{
  "num_hidden_layers": 10,
  "hidden_size": 256,
  "n_experts": 32,
  "experts_per_token": 2,
  "d_expert": 160,
  "d_shared_expert": 128,
  "hidden_act": "squared_reglu",
  "moe_layers": [2, 3, 4, 5, 6, 7, 8, 9],
  "router_score": "softmax",
  "normalize_top_k": true,
  "routed_scale": 1.41,
  "balance_loss": 0.00362,
  "balance_bias": false,
  "n_groups": 4,
  "groups_per_token": 2,
  "init_std_router": 0.0313,
  "lr_router": 0.000979,
  "num_attention_heads": 4,
  "num_key_value_heads": 4,
  "head_dim": 64,
  "vocab_size": 3810,
  "norm": "rmsnorm",
  "norm_place": "pre",
  "norm_eps": 1e-06,
  "positions": "rope",
  "rope_theta": 10000.0,
  "rope_fraction": 1.0,
  "qk_norm": false,
  "attn_scale": 0.125,
  "tie_word_embeddings": false,
  "parallel_block": false,
  "init": "uniform",
  "init_std_qkv": 0.0349,
  "init_std_o": 0.0,
  "init_std_up": 0.0349,
  "init_std_down": 0.0,
  "optimizer": "adamw",
  "learning_rate": 0.00162,
  "lr_mult_qkv": 0.4,
  "lr_mult_up": 0.913,
  "beta1": 0.95,
  "beta2": 0.99,
  "lr_head": 0.00612,
  "max_grad_norm": 0.5,
  "warmup_steps": 202,
  "schedule": "wsd",
  "decay_fraction": 0.615,
  "decay_shape": "linear",
  "final_lr_fraction": 0.0,
  "batch_tokens": 65536,
  "max_seq_len": 256,
  "doc_mask": true,
  "train_tokens": 320700000,
  "max_steps": 4894,
  "dataset": "wikipedia_en"
}
Below are experts of layer 4 (counted from 0) of a mixture-of-experts language model. Rows are named router (the router's row for the expert), gate (a neuron's input weights, with its number), up (a neuron's input weights, with its number), down (a neuron's output weights, with its number) and show model dimensions 0-255. Each number is 128 + 32 x the weight over its row's rms, rounded and kept within 0 to 255. Numbers have three digits each.
After each expert's rows: a language model's description of what the expert responds to; "gets" lists some tokens that make up at least twice as much of what it gets as of all text. This comes from a sample of Wikipedia text that the model never trained on. Tokens count by the router's weight.

# expert 14
router:138100112096149131148101165140121130067089164173134144102137100191146098155065174143088165132175109127107071127091115118174153122065129164150126121145151197131120153133154083086200140144122059117056147153104167106139104110153179108086087129175126173144132132133151108077102169202150151141101063122086151123119099093141092145096115166082181103106162160118139079095101121127156149152131146107102159117156135057082129141101125117114102166121132176163147164118139133175104089159067149138138173092127120074109137181119116083073149122118133097169123125134148113118198157156175180136122076114100155112152128136106106103114133197126101127194180084169140127117179135118077084146173130143119072121141164143104135143107134180152108154147154080124120115100073125136226161164075055
gate0:161122134132118093137116143149142164128064151131164174110138121134089108096120151143139113163124119231133117129137135187174076185077057139138144095101131197086172079116105105082119122099151127133177129073127138102146090151182094113054106151142099180131133159123174122134150141103095103156092152085092147090127120114152128143032147143149153109138150119129090166172124102124078129046126155149096127119068095169139100084159177148132153148184100140106146122159151084117134173182103120081096183145122095158085114136094100109089125115102166102147115161124177081121188066154159154092149061103177166099149143097093142177145137151092106057103136096129153165167127147166138143133163136143156156109140109158086095104096111102186080058106148121129149126055115141180159157166141152
up0:162105107113140113109155108115178118089085153176170163119114096096078107096122171150097152164124106203144091095114136148178060168083097118132140111087172171107181115148057114073133167084163093118149091071160135119095114114166060120062125192160080154108096141139140110118133173133114124130104178097132149098127080136121108168092137132201189105137136142144099166194138126149087157103130158148105163134037139152141107106133186130177143088188096131076181108144130072146126139130055111136105152142126085167099124134088152140081135125111150064134151142119183109129116111171147141104120109113159191062171133092042109144157095126160125069159118067148099156167137177128100105116143121129119156125142065154096099119146103141145113081131152106161091120126092127168119152169135174
down0:160134149091138128129131159153134107155185051126089139113106074215128078131124133110177094126122104125138101147123119108114107128180148101182121122146168156149165138146121218119155144086148183122100137105109056150184143138139138079124124108152175159088097099143129150136105132106149127120105139063131073073107096102143187147110057150140138098135164159156103095183103149081133159115058145086130109144127099137129143160219167138181131126134134076164134204192147118086143143140171172107187108141143162072093159128141131106134090059075100178143146119162120107160131140155144102126136157103147147101075140087041133101094153118144187082157146153120148136081146133137113165116135128166132126159104122142113195041110138204121124128125138199166154065115109110112118106107149153
Date prepositions and row breaks. The word on before dates, clause words like when and However, and line breaks or pipes ending table rows in sports and election text.
gets: " |", "\n", " on", "ing", " that", " when"

# expert 9
router:145092118121156105132092107134101126177126120091123105123149131163093073126122157150080066128134132117112106097155133092111109123152116135103190147115163101105104125102114149088145141153108105137155145116167109136129187079130131055167130177157066182110111125123124110168152115116097197154087055125163151083103107134120087161129098114125149118150063083105185126085163111132060126178098099121096130163164116105143106102185130100104136090129174061168189130148152040153140142050139145095119111115129116127145108087155116146064143107165110209167136107049110099104085117162158098087138090122061154074112127106130127108128076118125096082113147093115078097150156116129058145156103127195170176143102182102131116130076155122176127098147107063181148132122134224164129102146141112
gate0:091139218158125129155164144072109121111125154145097065077140106137075091135157151108138117134133137166099116129121117139150177102130166052116193121091125139127128143065125208122164156068098151191109105148114125174135086148188131133124135171146166153092150127151151120149181106102135132122102127134079130157105105168156228113096134129157138129148112134146192111117139164097208082178127154130120126203091148062143152153176089174174153151097142068115206190148156108164120133092173159119099134104142121144178091182143104116089127164113100148145138116123099107128102129120147096088161072113133110103111132167144112145095084059056121126147147088117112099148135137101089135113153126160127152061069124126162201149152100159121125109142157165176119145109114166149146056161086157
up0:096107197111083120171148145021084135121117144167129125105146093133091114112099133104114104098106154221138090122164103129148166119109192100103130123128129108141084179108086183170118110113049112218159108105122087159147081137176153119117093167139089127137142128125147098143171110134091140103128138108127120154115131156176255113086140164148121109202143153117121119129135172061140146146157174163137124167053159058169150116205093111159156146101149085122156170118147155140152114133174141103070133138171114135186108116156073136116153184147110138157103119060096092180154112087171121091084119081132078144108146154166166148071120077093168125105098150116148137149153183123140100117144126125133104073119125169133147123132169147142130102171128140139126152098143095128142083128109153
down0:163112095185178079076093176132145171094105139106153090070140204193115076131205081113138115137097084112088133110141111148098131131108103131091163151174117098133097175078151071105115131203143114118125085158130140181112153141129115027114179057109164167154062098090141154114130100091141178130154122135124176113143078142118104160148101165139111136110103123189142124121162154174074152163092123076133110120201130155158083103054167108138115138146135154127130126145120041144104131108060095110164127100141106198142134186127164100094068154126156122103102103124145156139115087138143137118175172132098150103140138123123129106168147110125143105125101126164149156115168081106084158174125151122109126120133146168131154175109125139117077115135118051149176134167123219154117084115152126
Commas and and. List separators: commas fused to word endings and the word and, plus to and or, as in Minor, School, business and politics.
gets: " and", ",", " to", "s,", "e,", "),"

# expert 26
router:141111184134070171148123146104093097143151176135106133139148190100072153146037151099121102104069098114109107134168160094103150111161109174130108146139114119108159139158135146099129201131073119117118086167100134166095155151105178123123095142083135113077131162184176105107151130169120045116115166129158149126147150144115187117139127118139152099102120147067143106111164119108100124119239154127102127110139115135114103099104177140134156113096095109088114051072131210120077170126133107140165158043098080116097138129140171136140115154158144076104174172135105131172093180110129173063171095098118175105133170148088157093135126196110121080148129124161072198141103086150164115137136112159045128138148111109100110147141065159136107133159132183122095102089111096155115090122147108
gate0:137108102149143058109125145125146124166125108092155083102140129142098098159157089115093144126054169213146134117108137117169114101112127138130089105107106081123128140100113075077084170132161072116129053128155099101147087168124098119137191092132126102119121036139153143132166128116133115162177149105152072164177151115158140108111134133130101125152153156094143140162114116150113099153122122078125147072220123199116129116085107167114093128116110155121108170116172170135113116070168115115106202125156111153137130112095113089124218147134101116108145151092165129077111161136166084111204173115141122129137132145062127113078110134124147177099122209127121130077160126135185159147079149170042072117150142166092125065091204163088131135091207113147111114119106113131147084157136100
up0:126072126125124162133106149120094148081183172155115152125136095162134136134112141110066114154125146111071137128152081129063122159084175070098113181097133073162125186116124112098166158143085190062147148165159141073165079134172095111149133112108172137125098155141063129116093052092129107088167131119166068159119156117096140141088127134144138094116149050142130186102057145077180056184116088171083124149138147139134134125119135101121133144103116089175126122125123106133119162120134099054137121172089161118180144126146118165112121118180101142120140091107117130145197134115166107094147140214173142088127124109152086096109089159099119049198133129078068089157138156159134165111105127128174091132183111115081171139145121117133111160154077099107083146173152112174072124101108121
down0:175114079107146117130180128114178157161057153092132139124184163094101100095165149144137135123089156183172113105135180079161165161056124181072080150108068133107147164133140065121114123095148110166158085183102151128129107064138128182124124097140149077140159127111152138163085150111153116134083150022121126167083132136153094142137131167115172186082102161122103115149138140111122102152102059093114166118164106061135123109126116188192150136108132123116144095117077141074067140108152128156169190200066145140119117173089143145187136155135172134129135114139130161105144134142168117147140076119093112148096093100087167125106102146153123145174090140082129099132109137166128177081120154139143096131153171104078164118188176131080184105137133108126183135172085185121149114082146139
Consonant clusters in names. Single consonants and clusters like fl, bl, Kn inside foreign names and words, e.g. Frankl, Beyglu, Saskatchewan, Thai text.
gets: "l", "h", "d", " L", "t", "n"

# expert 19
router:117098117122118086153116164157097150131107123180109120075097095111147134178136121172148099148159082116100118166149223191111172182130128176139165129163102131077093157126122096160144084128168136104122090129156130096105112133121074201100195058151162064129163145098092142089141139188154174118094123111113170101128121082113134124140226112099158143123171072114171133121095112181169130151081123159124158120165133168140113130101119150105159142136100114116177167124143140128123154127142121101126166188099113149160150086071173163187076138160189109133104133129094148154101138129133075131176193115129141106167096174145099161130115122130086144099108171165125128104121128207167165105134126055070097067107121088171057160151137163126112189149075075125148161119102083123130135089095120
gate0:158180114097209128097157148067138075095097118124187090058145112180146135131121051148173116176146167174169135140142101154128119125116098178119129151114129163104110076115118125159150217111171136191083150130122099128158113187144127163124096118099166116158123113118095144127138055165179089128119091132077102143079183104146151091141142165120135150091166130104133094115062119203092093161102160131199135167136171104109085106122084166126143152148152109118147158145117117149122094156185081187107102107115131105128174090131117112114131149173183171120086144066153097101137101110090103156122103109144115135140106125115147143078144174070073148084176142161197139082115138105087143098108194115116137064118144154132148166080075097136166128127123145110185155061096114117121129133139186
up0:134200110147195144080147132070126088100086124138155096133144132115154151151162059056120070126123143124170183119157103121132098114122079147090134148116097147119146109164106137163110129153162171159106179128127108154174144151114127139113063103148176140158075101114103106066086127172169055161158137078120077091098102133158093057119131174146120121090151074117081080179128101115084162098070183090144123149141174124128081079170061120135139073194178114162140069103143129130161135151133144138143110157133148171134197103119101176101174145131130164118151091139130138116102119133110096081149084148120098085107066105142112133119183124109125118082119132103122105120148106134082164134094199175035139049110128155156142107142112137136115153166172140070132150113115129092089185118153134
down0:228172136177123117163104134105098066095113162167107176103135146088131164157122107147115110118097141138151097172111158160145157116119142077128128093091117107116112137106185120154102128120127139153153078133075110150115151099148115154172060136093149193130190182126069121133100090116116127081113147118149141160085118139110126106098120153105140141125154150102137115121142152121103121119169168180090141127135091109154132111145130116162144057114158182062070152206169062213134107105117116164109118081121126148111181087145109120149086115131127063141132123084129157111077115108127163132098158101170155047165065149126141190022153117150203103172130116121096147132158151151080108101096156163088190133150161093147113139129160080175156162123130126158093132117120181091151177051128121
Line breaks and headings. Line breaks in infoboxes, lists and tables, and starts of section headings like ==See also==; ==Career==.
gets: "\n", "==", " ==", "==P", "===", "==C"

# expert 27
router:074115109155159086108116084124166100152122121176139099103182154143113159118156140140069134114108128086165114148128198088101124119088066105117116125164061114133125093148176135090095079136100141184084130172135096143053171164128109175127086149087143143083100109129104131215114141169131071141090144123132173140116155192145163111125116091118095149144026132116078152156142136144103150144152065095133122056151151064064109089123090135096134091103109132170112125129135183137133101097147141091171114090134122099092167130134119157226138163153120169126096153129127138126127207084146143120074139128124091119162141153113171143145145152167149126145159113095145128135131165068132114151203127168130205165070143082165107143118163117089146162118117132140118177166180093162066119173110109
gate0:123085072126118147138090143115141120171156135134141114132180161114139066165076080169120136167120112115151122163141120132134077168109091125089068089098157139139140160129128115121182134111138080153136109166179096205127180178198071159143141153071138086127078176180094124149135149129153094109129168124154125174097106143132091108116154157156044126176176178128168147089136161132162101127132070089152199083120092105102183132145114190180129091132118130123180129111059115196150128133130113088130140090116146058126091099124140154175107106116099083113151150092143158107126155140167129149116206114138077063141172143110092111081156122162180065148077115164117082125145148129164083165148163146132180197132103149109126143141137133103153149148102164142074160089157143136100163148187155
up0:138134058109101165158131120131077112115153149085180153165118142087105134127107129096133124114061101160145124111155143143100058117156080119079138109092153144146094063153133144157145170153171104130156066082185144163103200107173131171152137209100084087096152108128126095184135095210106097103174116114126086157119056118104089093123152118174108113154194117085167130116138175136075186155164175146134164128093155119090172147167110151120123137148150178150184076149070166120164128115092128126160123162083104174149110086104137087098087132131144053059138154144134092118176108133147120099099086135102125091171171169100142154083098121132151090118101156127105148114134173115158095095117134122163166131157036157136122112110088183087101065160109154109106139122144097149145106150168110
down0:139118123117114153190089154168156162164105142146085183072217075093126116101071131132173183080181148108102136129098137163127204132184116122109147160124120181160108161132128168106104136087146098096115137157135134110057124145170161154125062190159119156131112091135098164125163183137097165175144120104105054171181113189094134134091160115135095138081128131097130140138145085187092184106100145143160125109147197076141184099094127143182126140126108106129118104172069048117059027104134093136105153157123142149122150145113146122173142159143128127154072112104105152105119129095118119155116067118140136109140140138149118106166208061138128128096120119156146168144095120161146144123171104149088100161118125146121119204156162118143114163170114197170108116124124140109081125154160120
Capital word-initial consonants. Initial capital consonant pieces beginning names, like S, K, Ch, Sch, Z, Wh, as in Zhang, Mellon, Henri, Johanne.
gets: " S", " K", " C", " H", " G", " T"

# expert 3
router:127125138129168143188158087140091101113130129129093096074127103071125113112165106083127080074148096118162149162179155104100127143161162080084147159152100184131089142100113144163182141174077185189174109073108156164100132132116103121127149135135093130138059167135099133133105124125161114164134135130103139098187167147117159147130163169136139157116145095115130150123153127113132148101163155201142192161117130104102087082160107135070144159158146128145100115118194176058075098147095145104122122116111172085188118146164112123171141130125102178168161108153096180110089129075119188156150112135124093181096072106132145057148183177121151150108075133134160147075125173066118104125142167151142165128164109111092135184131092133092097201091163116117179130085154075175059107134196126
gate0:067074153113150096188163050206167146155118148076112115160140085126118129080141142126159093066123099126117104163207166162097144107164087125076172172159109077112159112162088112154119123155097109123131098133121112090107163085091101119149124091168062136104106068121147090115110098089191134151173158172146175124131107108124150157136125108136111136132129137160146156162138131099109121129118122115113133163130142145112160118102109192134142146070160092223112097122149147070130093159126129165134052147120175127098155179166108097168131142143176103140190101114134131198133139117143109145144180107098155149130184130106078129142209174140148158148125154115130124061099141118143114123185104100098135156119175087171128188129190120041145153119116116076140117144191125164122070099131074
up0:100094172176085175089107121110123137150135145196137091149099136093151154127083137132120055123154146115141159157097127158075114092133174108112163080154197129205145109115192150112095115127142167166127194145133119150159082150139170129076148157154132130147149188115162208101131098095126145131076086122141094083123188114156120180187094135124155135120185140104070081090153109193129118117072137136065173147109108095160092130143108067148170114147185168157130102143097126122089060074113143095099127136168120142197150091132145092157123159144124145041105137106107145129124162137162152139139150160117101115124069168104171159163103071068151116141150171142110147143115050111129126119137110185130122105117097123113129082185139137203129060081089125152104127147096120091160105144112131
down0:108111067170164133109121109117103092135135157158140107102142179077137116164150121125141107120170201082078178151117115114120062147132132156090069084083107166144124154104182098099154130109127149168104147183153084164172055136164116100107153110196100093132107109144128109201100133118118086197133137117114152118127099148143132140135166147164150135142153132106189182068136172134088128106156073201158151153104199162223164162123120171110167182098149185095111135100101099115114167071095119121112139097169136126163141107168096118160118127116142119117147158145152161127122155118139117159127170134108068128172066107119128171126187189133185073085152128106101078140115097088164162126172155113138074154185095151156159129128149140137186116094152069128127119185137095191147133137150090
Word-initial consonant pieces. Word-initial lowercase consonant fragments after the or a, like pl, cl, se, gr, br, str, and the next piece, as in m-oll-usc, m-ock.
gets: " d", " s", " D", " r", " n", " g"

# expert 12
router:128066116109119136131131153158127169110135117155139115128101116142156123133130174118122171092133121234124098130146130121105172081106187135138163152084134170143085153157110087124129152111159134112111185117113135089090102087198103122118098161150034080119150102093153127119162088096202124184131167110064080100126074106067157102115109136126136154153159142103123166133131126149167105100074152189101190054076117170150114101091117139142192146069124155121152119089074092107179137067148065179091111120198144091128134143070106141187136116183096112186119097139152141132122185118120103106116141107103099152114155162148136134137164129173113140111152143106174116111144110153124073158133116136188121113222170123156206089175116178105105144124121120155126100089117132176104100137171127
gate0:118115105128142075106141146095098037164177097117082121092136183135107142120116182138120120156114119125142143151146119091120094145113136119126076157119161101131101099109108071131104134119080163112133127133110159129146154124168125137160151147061133140115137063151093192154151165072159131162127108114132105137139092129105110082142182138117156160066058208170132117164123135153119125149140158126134143115201083187209127133147126135143175149131114136164123113244177183083137144162116097166112141165143140148089093114059150092130104136131076092116133146134104149103115145168099188121134154097104043119091143079074062148090123170184138181121135106120185123125113094124113171134108132136160248135124133133136092115117090095151079126149056096154122143093125118114095136154187093
up0:122141168085135178161111115100170225086140135152132170107143155120169160146166089152098111091143112076132115111135146081151190116102130133126169144203110132171139147104145173119132122132104151179136110147160113139159135118172132132137105155148148144154157130112129126127111149110113138113198105153145179160159169139129125173196066194130092134163194103122122152081159074090108146146112200146067107143124190088111132098109124084172125154094132089078093176088109074158127132234167158093126153156102140097116093110186134105138114089129134122157073128149148131152079117093158064092153120144185131130144141195191187120139167137105117131083112177118125176132124131157153102127181146072098030139121157174132166095115129151122129149141132109067117100147148143140155103188114189
down0:119142098117145145115077178114135096107155124169134125123172141190056153057122154099119094118085113148152140190168160121148145141113176162144123096145109080133142141086141086172112121097161100220117119087127130091160046159097153210104050125112139123113148081154098127117125158102122119146169131154151104078133142112109142128124127145162107172135155142125178136138144133132174098079110182130144154153120113128125141122087168069099121167166159106147038126081112202121099163098095131128158095168082097178106135126117152100182102154140069084128072159134078074113121123148147158160089136117134137136126083110144026109151134137149167138128168152172092093129161136150118173151098108159056141091161114108104163145100124157168196131112098113052137112150097094166159165154111056
Determiners and prepositions. Function words in and the, that, which, its, plus the word after them, as in in the second, on the other, the European.
gets: " in", " the", " that", " In", " The", "The"

# expert 17
router:118170159110168143060115123203108158162131119165122157095111149125176110100138081162158180165138158092155099119137144099119109133162136091166155066087191109072154186125127129070141141182113113112128138163111134113178136076152177132139174160137130100162110150088091143163176176131150152103113119166138117061108144114077051160194120167122081169150127140141087116162096119153136110141124166098093115123070118170133166123133120119115131120107200150087142107173095101103145109131115138170121044162099169150168145065155146140126073139134145118142101157164120137123142164141081177155083156148194106154084139090087117124113112065064118115140113144102064106223126103132135133117068127165134108151138055091145096122146154154137138177150089078121098115097199159182084137153142142
gate0:076150130096094076079139118161149067145146169169101106114202130134154107159182078139094104155101161113125155105100169147143129094109116132127182143109116171126153156165160084123117173114155122092095147158193140100068193107119127113158089194131080114128120129077090127134117128110116183106172182134115116127162113111144115117119152163112159087168142104154122177110162146111165118190147096112134117104183155083114100122167103165135127149175048111134122111087127135146126113091115137109149161111159183129169139174131112105167102090119185186165199097114132122077122167165147105150075157169094099126147085057103144179085052166100100151076126100175071090150077160085094141145141157136099146168123106156131130147081135089113137083174220161132091121103145111105106104077095081
up0:141109112170100129142138116153148135092118152148160128168129095118174178114088090154128140153132031122122126079117109134128096170102160162144114091151105140096074139047191129109131130141085148157103096149082052118103114154151113165106012136134103113129087133121176156140104144113175158098191142121106173184136151160166113076118137109039122125112122140139137125139169169156151173108127115143117142172131135070083119080104094153105119173152097170215181141143153177128165119134065141122148176132098120075135104174145122153142171133122076154132137092127098077112126122119087098128106148114086128153144182115109156164054104176088145094138093105138074160141125122140143023128198109114069209154139097141124098129101119159184165107124138146136169123156105118117154133101090117
down0:159180141071107140170143136126127127133114120116132177176171087126079070119147161128118114084100149148135105165126126124079093174140184139126109049142060109095103137097098079152120084184122119165109116137131114088164226124130090138130180101085152113094115152153098108126190131127144159067082180112121107091101164159130109110131078105193084139153116116137172074169174096162182105122158165164184127152171121116184171113134182102109177156082169195158101125119141164074118124124084135200141085120092155114130104107156119168107083111146109053167151123160147141141147184108115162139133182118206108193119115126153100129137118091123129094109141177126158168124088143088118129111105094125133149106178138112141136171175164082154132146111124120149148141142191047111159075124149124
Digits and title equals. Single digits inside years, scores and catalogue numbers, e.g. 1649, 1691, +7, and the = closing a name heading.
gets: "1", "7", "4", "6", "8", "5"

# expert 8
router:135162172169138115137133169124112118060167147085170117125066108100154101163148080125102108159164172141144091098104162160115098101134067103173094150143093138153156132101119146192166108161145125174078197179128152069156094118171168146120146155087130090180123165088107102136148156160186170107141110153111161171146156160071099112128115163099120136121122118131062099157100111143154126186119159117161149133120145139132118167154149081092112173170168160119156155149122145140146070182115118177147150086118110178127084130174109071071141151141163174167091114171115162130176181168121101198120106118117170153178121149158147122060155147089127169160122159218186166134176125097152094101161137108165085133170128154116128116171093112189075103173143129112101097138124118103136137185053149
gate0:129146129070149206120147089122165094141000090140147079088102096124189119109136137101132057112119109100047137120136171096121141154143106172137210114124180143119119128137134093141185117107135117168137120099086130113028152218114081144083163134154136141111100176088071122106137068152110143096153112126128135067121132128187123206129109150134136186112189137121126108146076115135080128123127187135143044099155185174110119097104093149107128145157117135130129125135122080128123176056156124096151114126107175148151111132107132082135130151117120096113123114106087129127124130134045135111189142161154102153154111111116133132078118131121078141152136067139105128094163102174165092149107138133079142083188103170154138162171125137130145161143176125174171102160113129116126131161150159
up0:141152112090173174106143074096188090124040103131178076085113087090199123132132104137135091108149157149091143056147143118122129140145099221173182168167176161146128132108111122158128092115137122205140106109086117131056180233089060147073175160155093121119117122118061109109111065160103173121137159080149137050092108129163075165100110169172151139134149134088116132145098072130076138107097181141155127093130152150142148112094114136116102163147150133093134132158144092125134162110142162134195084115102158152111100120061122124115138137083114122124120111115096163120141162136067134149128122131134111093194161096091127169100103160135128107124126093163148178061157113145143125141085139119119159150130093207126141137132106159150145118120211137145133101142132117117120141143113193
down0:106131110152114133144098094106127129136114120137090129122171128150135165136154109143126132152124128106072180172119080122110097165081064192079125152133167067089084103159110117140125093127052064091126104111088105169159123198094140125165152072108098135163120083129103121129147119119103159149082113112118092090141118159142175082124120108146169113086125150110202064099147150128150079142172116134114083111163120156102144155060129130116133136138111144129080163080130057193102153158167125056092103120159106073058226128083135144169136109100129095111121150081124129125132089148140204057085138158147105179083085157107090086105137098099138098176134099148124113098101130112152102132154060082072121092158154094080128120096086109119134113143078090168183116125091081138081136128085102
Table numbers and headers. Cells in stats and election tables, such as decimal parts, minus signs, small numbers and headers like Votes, Rank, Total.
gets: " ", "|", " 0", " 1", " 2", " 6"

# expert 10
router:105174056175154142127065141108089088107162115177085126135145123114181135095132186126114186142134087113119096190157105121129087078150107120151151145181146172121106132116169134069133161104127197138122138098122138129121104108084119106102138154149122102104105153139098064147128162127092164170150124150102054141114134070096078160188067171127184119121144158165070108140113167199122209152144146113125097126125134103077124107097156149194091127204142136108136141146173117175162077156115128093153107093095141106064150176151181103038165115121115162072155172168101105190125167142119089161089137129095154076129139106104073113144108107121128161151119081149164075186135151106129125123124101122162104197111123093119120109132106114126117128181123191161069133134091157109142132120112078
gate0:086125108189111137100083144155150142115135113152096145109151105136132089156096157119123119152070121146097122162099110141165159170090110149059159138148109152121078076124139180109107108159133140106161133063090157104155130177130089083094121093102109153121114094128157150167195116128090170117095103132080115113038099111103102166152075129133167169128077152132135161133086163151139122158196135166101133144135151153086136105121140157158169126133165090064066202130103135169144086178146148119114100089114109172041171114120104112086151181079123114131139105148168090144185099152220129121054105073157112150062099125138116129081152193110159159126127074181125095123122123102074078114166096122122069133102175151115168113101085161170124133117114157134089155133140072189127128111090089
up0:150149139046156133153139164098095172186137152153160134146094170101133143133187079133146111084134111111150133116111173132105072132146046136206146148124173085121139109175112090136164144121146064124060123139143120115123144114090179122175145120177104118120120119147062140105071174121104081149109144136193109136136164131143124130117157105107116060134160117074105117177124172101107100109110147102099091091138140105153143169112101082117083140103094151173140067084212074125140147079129086176162119173151147119218112140129155123149136126191133150116116157084136166087130096056041068136171112135126129123184142164066115117141142079167127148192163155063129120116085149155138129144073111146147162152152066115117113141137186092086104129103113161136128094131127160076155107134154127
down0:119118122110153151104135080142180077126158096137131121095139087153073153080125110127178118112116180234157132113108128052108159128133105123087206123161158152145176115218159157188168140132089075175101101149163132166153174069116104180120127143158183196184125121144167130177116099137108159169100135161189179149146123132182174079109100145087158168083098138126138147137118179094081125090124147117138104136192135147123072099077127078123067109134123104100121101172141136101146215133100131153153139129117130148125130102109128136177123138118134199153130149137072122150078140171148143141141060122131105115119093103083135085107120142132153145131127176076146117134119113117118183120097126066159106094071118071101165122136124126131153149137198164174132081107159125176138115169115083
Table cell separators. Pipe separators between table cells, especially after numbers or percentages in election results and sports standings; also semicolons in lists.
gets: " |", "|", ";", "\n ", " He", " 0;"

# expert 31
router:148133192061082104193112157141142135157101152184125118116061117121089128139091131131149160156086138128158130134161124099155136134149147110124162087041091117157065151134140126151085086112120148085170150143056094116136170146121130112119159190148152148156170094144182187108058135097106076122187109126157099089064145079121146152058126109112155115185180136085172124126104138097089169103117158090100064148134136147163111103116137165088133143161152133142128160107109114102146163114094134110130135149082091138140095086078152127159136127150117187137149103097131177182136077123180156074164181163141099154091083134096179160104077118131115148081109165120087133127175136162126145141095178119130103120179114158191199151116124114142133095169073090143079074205129146164097095109108159
gate0:093110101134166094150189119138124081178140079077114145151147141192174162156113125073111088137059161138132071114181120092122158088151153127144115130114121163139102144070139078068116128176114105155110077150153095089183171167131094182079125157104208114109160175092153184105211130114128143148144151123177115101095088160149180129105157139201123151170164093131124134118171095174100098112128106140143131157120085120131142127091115157140153155115120105143111177179113159158096149066094111131135138179148129175086114127125164097156181127147099115110156103081136114133120134169137152098155188097053185194129107139116113154097110104081148136100121079145173207175122116113106182113096136090095151130106125162097129144131080113085110136112129191121124204059100096114136125168131175
up0:089112146075114156146108150127122101151170125167103152134084119143115129143119054078061107101143170118153143132127134168147103114181171098178111171110107068118154106137141104208156151053142167094181162145096114115119128156079086120171149116078090142100136138147197164161188126107110127050168082109119137163096125070087157118132134144132168081069129064149168127086119155142109176126135085128198083127088150095142100088089101112167085100107073116129150167092094076147152164129147123133116076168126179147158122167136130108088134144206098138131101154128074124116084144125135108197117086189175104109120132089119086104068106110124154135162140147110118102119126142165129108146132167100134136092156058074100151081172125140116091137175088099120159160155129131092098136159112210
down0:135089161132169120099127133121145114130121123126105126151087142102150131106140093142123123150063142128104097108143127170069112055143111169115074131143071123085110097072125150125160115095114141181131096140137157088083132169155167178224090104097080159139125098100149150095082108190123135140093100123105101158120130142086139112139078104129099088089112116075128182127150151209153087165108071128207092114084128122125136120146163050171088128101113176124087144127120141111186106090083080125115101180113111132073142129121086098127146157110183094143101166110138168041154143112151119103109118076115090165093177126082151083112138175104106147166126084193125177107147089166145125076126182158115165137106060072069170123114115159141159179156120136152099114117116141148193161081148091
Articles and adjective endings. The article the, his, their, and adjective suffixes such as -al, -ical, -ic, -ative completing words like internal, political, Connecticut.
gets: " the", "ic", "'s", " The", "al", " his"

# expert 29
router:131136180182092142157128104132099122128122151073168082214129116072088096142117100133124093133130133119147176098143132145155117157208119100076075139193127165151146120122144114141114164082134105177110126134191099134135125134145127198125109129150148162179111123106085139095179147177128084155133166117156165100174178154161158129141119169166152124099136138130097135162096150185171157130111134149118184103107079057187059145165164135148082103124108167147089157111176169100117116106127142162092151121144072103088077114136186155181114162156139133092165112119139063118084150093088146085079085140119132155112189112172123133202138131167180125145127148143151136113114197120140145089173115176119138168087123128085067132086137087084053118096117158153159150080136084146096148156148190
gate0:148160120126148144166119121145110098094155195109160171177140075123131116119092155075100164115124156111091035168111161156121084146152146166113162153149187169155140123120117102131157135184158164102127145114166126143205096057103187148110112135139159108109154069146120064125093127142182099135184164128183189084117139117135169139119111166126126182171111118147168101146099154124158134188138080123118189161101131126100178098155138143127063089141132117113079142111177134097131119110117098167152129066146137112155165105078124105152182123102145166129138164111161113167119080158139148159075141150130136126147102173177121198167153079185198120118182144105125110178162179145144161131165086118181148149169199143086173189113197147061137143098114169119137120088123146156097102140142123
up0:097116133121145106135122144153137124138139090072108146110136118096112143148084129134143150078105098129117083144093174074126060096115112127122042117152220101158130108084137116158119075157149139092113115128100120075134130111058118116098108141112087101080124118160142167106146101141148162124085154109135159111144120139103153041140157172104126123110122125155098119120120168121138148127201140106143144138161104129095140105125054157117184108066179129142166163174091171123146130117159138140163142072160088138057122128108094116103101157081085169156088164168084173084102142139087206145162163184140109132186159123108153107020143133113092112141154163056074100088095141107186092116147134145128101210166134091115082107124163084143119213122076159150145105129109083146106071125142116
down0:139143119138132089181149052152132078091111147090166152143198115158140129155119109081113137078082076047129126171124107123157163106140156068186046180126125090107176151077133127139101150165136173098097185130198069117103189136082182072113109118145085183111107071143136156115097149140121110113117129124186108111109092118129205154124135140087145096102114178144096130116125171121120122138124091173120134170192118121104139121104121196145170159104091149140116153137160097130188160124100075163191132136141119144121180212090124082134150102129150182112146133156113100095112155123155140119128155160095168046190121182083144147121088147143146075106131134076151156086150171172108121126155129134137117172148177156146173126130077109098106150126080147104119098135154149140137092140140076
Capital letter name starts. Single capital letters and first syllables beginning names and words, e.g. B, M, Br, Aust, and fragments like M-umb-ai.
gets: " B", " M", " F", " P", " A", " G"